Below are experts of layer 7 (counted from 0) of a mixture-of-experts language model. Rows are named router (the router's row for the expert) and show model dimensions 160-199. Each number is 128 + 24 x the weight over its row's rms, rounded and kept within 0 to 255. Numbers have three digits each.
After each expert's rows: a language model's description of what the expert responds to. This comes from a sample of Wikipedia text that the model never trained on.

# expert 13
router:126106126106126152065110113081140113082130152139130141098105141113170166187125120068136116117113129119058109136122142136
Single letters and middle fragments inside proper names and titles in tables and lists, e.g. Shaft, Blacklight, Murshidabad, Dolleren.

# expert 39
router:128132123117097129104091095103158135071156115124118135136099119086169145136143117092120156135170150135139133099122179107
Middle and final pieces of proper names, mostly Danish, Vietnamese or English places and surnames, such as Jonstr-up, Revent-low, Swan-sea.

# expert 40
router:144117111118123131167164121108140164161146140085122135116120139144098107159135103121131155137137136123140171120164122103
Standalone space tokens before numbers or words, mostly after commas, a, the or table pipes, e.g. in 1995, a 1992.

# expert 23
router:097114142159134136117118180121166158126132152123123100121125140132123120116165139099099069152127135138138125128156178094
The preposition with after draft picks, medals or partners in sports biographies, plus was, is, has, receiving.

# expert 7
router:099117138150128125205097110106122139105075129077149108123111166111136119137153093151120126159161123118146118143166100124
Place and team names after "at", "vs." or "@" in sports schedule tables, e.g. NC State, Stanford, Notre Dame; also Chevrolet, UFC, °W.

# expert 30
router:134152076133146137157088123147097130176171107152138081110130117142108121130128157115112105162117122128128178094163109098
Pieces of personal surnames and foreign names, often inside a name after the first name, like Sad-ler, Good-w-illie, Fig-ueira.

# expert 14
router:124140125156085112149114118154138129097106168094145108126145073138145088146126156130143115139133111115107102139148133112
Pipes and colons in sports results and infobox rows, plus competition words such as champion, medalist, TKO, Nominated, doubles, Wimbledon.

# expert 57
router:140142142098112136079147114107137113152158089148158121107099076130090100105118084156093143121110148076103080107114106150
Common nouns for things, people and systems, often compound heads, such as character, computer, subject, vehicle, piston, film.

# expert 4
router:120144129114152179087165121096129113099152151187152138157132150113113103120127162122126099165133148133154158143176139127
The word of after one or the and before a plural noun, plus among, for, all, and French particles de, des, le, du.

# expert 20
router:099152116174133116136172165146168139189123155132139126142174172120103109097127174147169105120150095111116139095135060144
Paragraph breaks, section-heading ends and sentence starts in sports career narratives, such as a break before Personal information, or he and May after dates.

# expert 1
router:136130144110126101184127115105103122077137145145124137153124078102173112126157126148109099162128149125122127172124132158
Pipes and semicolons in results tables, plus final pieces of names and titles such as Road, Highway, Act, Vikings, Aircraft.

# expert 60
router:115151157141083157089135109110098139107094125115133113102144137133155081123164139170127107105118123128135131110106129124
Who after a person, and nouns or name endings for people and groups, like king, troops, Orpheus, dynasty, humans.

# expert 6
router:128083117118140113149150092145106103123100133122122128137160117128136151129126100121132118140092134145144142113138140162
Mixed tokens in tables, tracklists, formulas and episode lists: pipe separators, line breaks, stray word pieces like feat, duced, text.

# expert 37
router:128149115137105119110151142112162120108113148105131122123093129125113176094154126137108134168109149096123091140098152121
Fields, sports, and instruments someone studied or pursued, after "his", "her" or "studied", e.g. acting, law, basketball, clarinet, saxophone.

# expert 44
router:102132144132113114100113117114118117096117166116163167121083122138143174178104132117126162121142117164094093099146137121
Surnames and name endings serving as sentence subjects, often after a date or period, followed by 's or was, such as Cohen, Rank, Floyd.

# expert 18
router:119133136123140123116149125118141162150123107103146157095131111119100095126153140145149122103119154167098155151162101165
To after verbs like asked, advised, forced; for and by before actions; subject pronouns starting clauses, like he, she, we.

# expert 10
router:167080142132135121133110140099118121096114091099125103136194163143116167160143131098118151142127140123158114134098155088
Commas, periods and sentence-initial He, She, It after a person's description in character lists and biographies, e.g. prodigy, he.

# expert 26
router:139093133148084073134153148147091145112081165146112122132124130160134166102117098093118160188133122135188120151153102122
Numbers, ordinal suffixes and ordinal words in sports records and chart placings, such as 96th win, sixth title, first, number 1.

# expert 33
router:128128151142126118123144134144083130106122095161108123151148149151154164122123124120137093131089151160149115155125108119
Commas after said/wrote/replied before quotations, pipes and numbers in discography and award tables, and words like Won, Nominated.

# expert 35
router:086148123117142135114092127181137126145166182122145119125159142131146135117121118150186131108116108110107117150108171103
Words closing phrases about wars, invasions, deaths, dissolution or retirement, like Second World War, invasion of, Stalingrad, abolition.

# expert 3
router:161084139090146126099126126109119123147112096123140116174118137165114127072089097151109144114088124108136119085117129109
Verbs linking a noun to a following clause, such as resulting in, dating from, consists of, range from, plus or/but.

# expert 46
router:156121155157122136174118096141130089118136112113143134125090160146141115157136095093114101119125132147116152140151109095
Three-letter nation codes like BRA, ARG, CZE in sports rosters and draws, plus capital initials starting personal names.

# expert 19
router:140157128123166136112126134163148142139148138165111174089140100136143124125122088127107106161141118097143110103129143105
Character-describing adjectives and suffixes such as staunch, assertive, excellent, strong; also the space before years in dates like "Died: February 6, 2002".

# expert 8
router:117094107135142151175113147102106144101088150101144096127150124115096095143100098119133136132104140155130143120150113103
Spaces and separators before numbers in dense stats tables and numeric lists, such as goal counts after a pipe, semicolon-separated batting figures, LaTeX commands.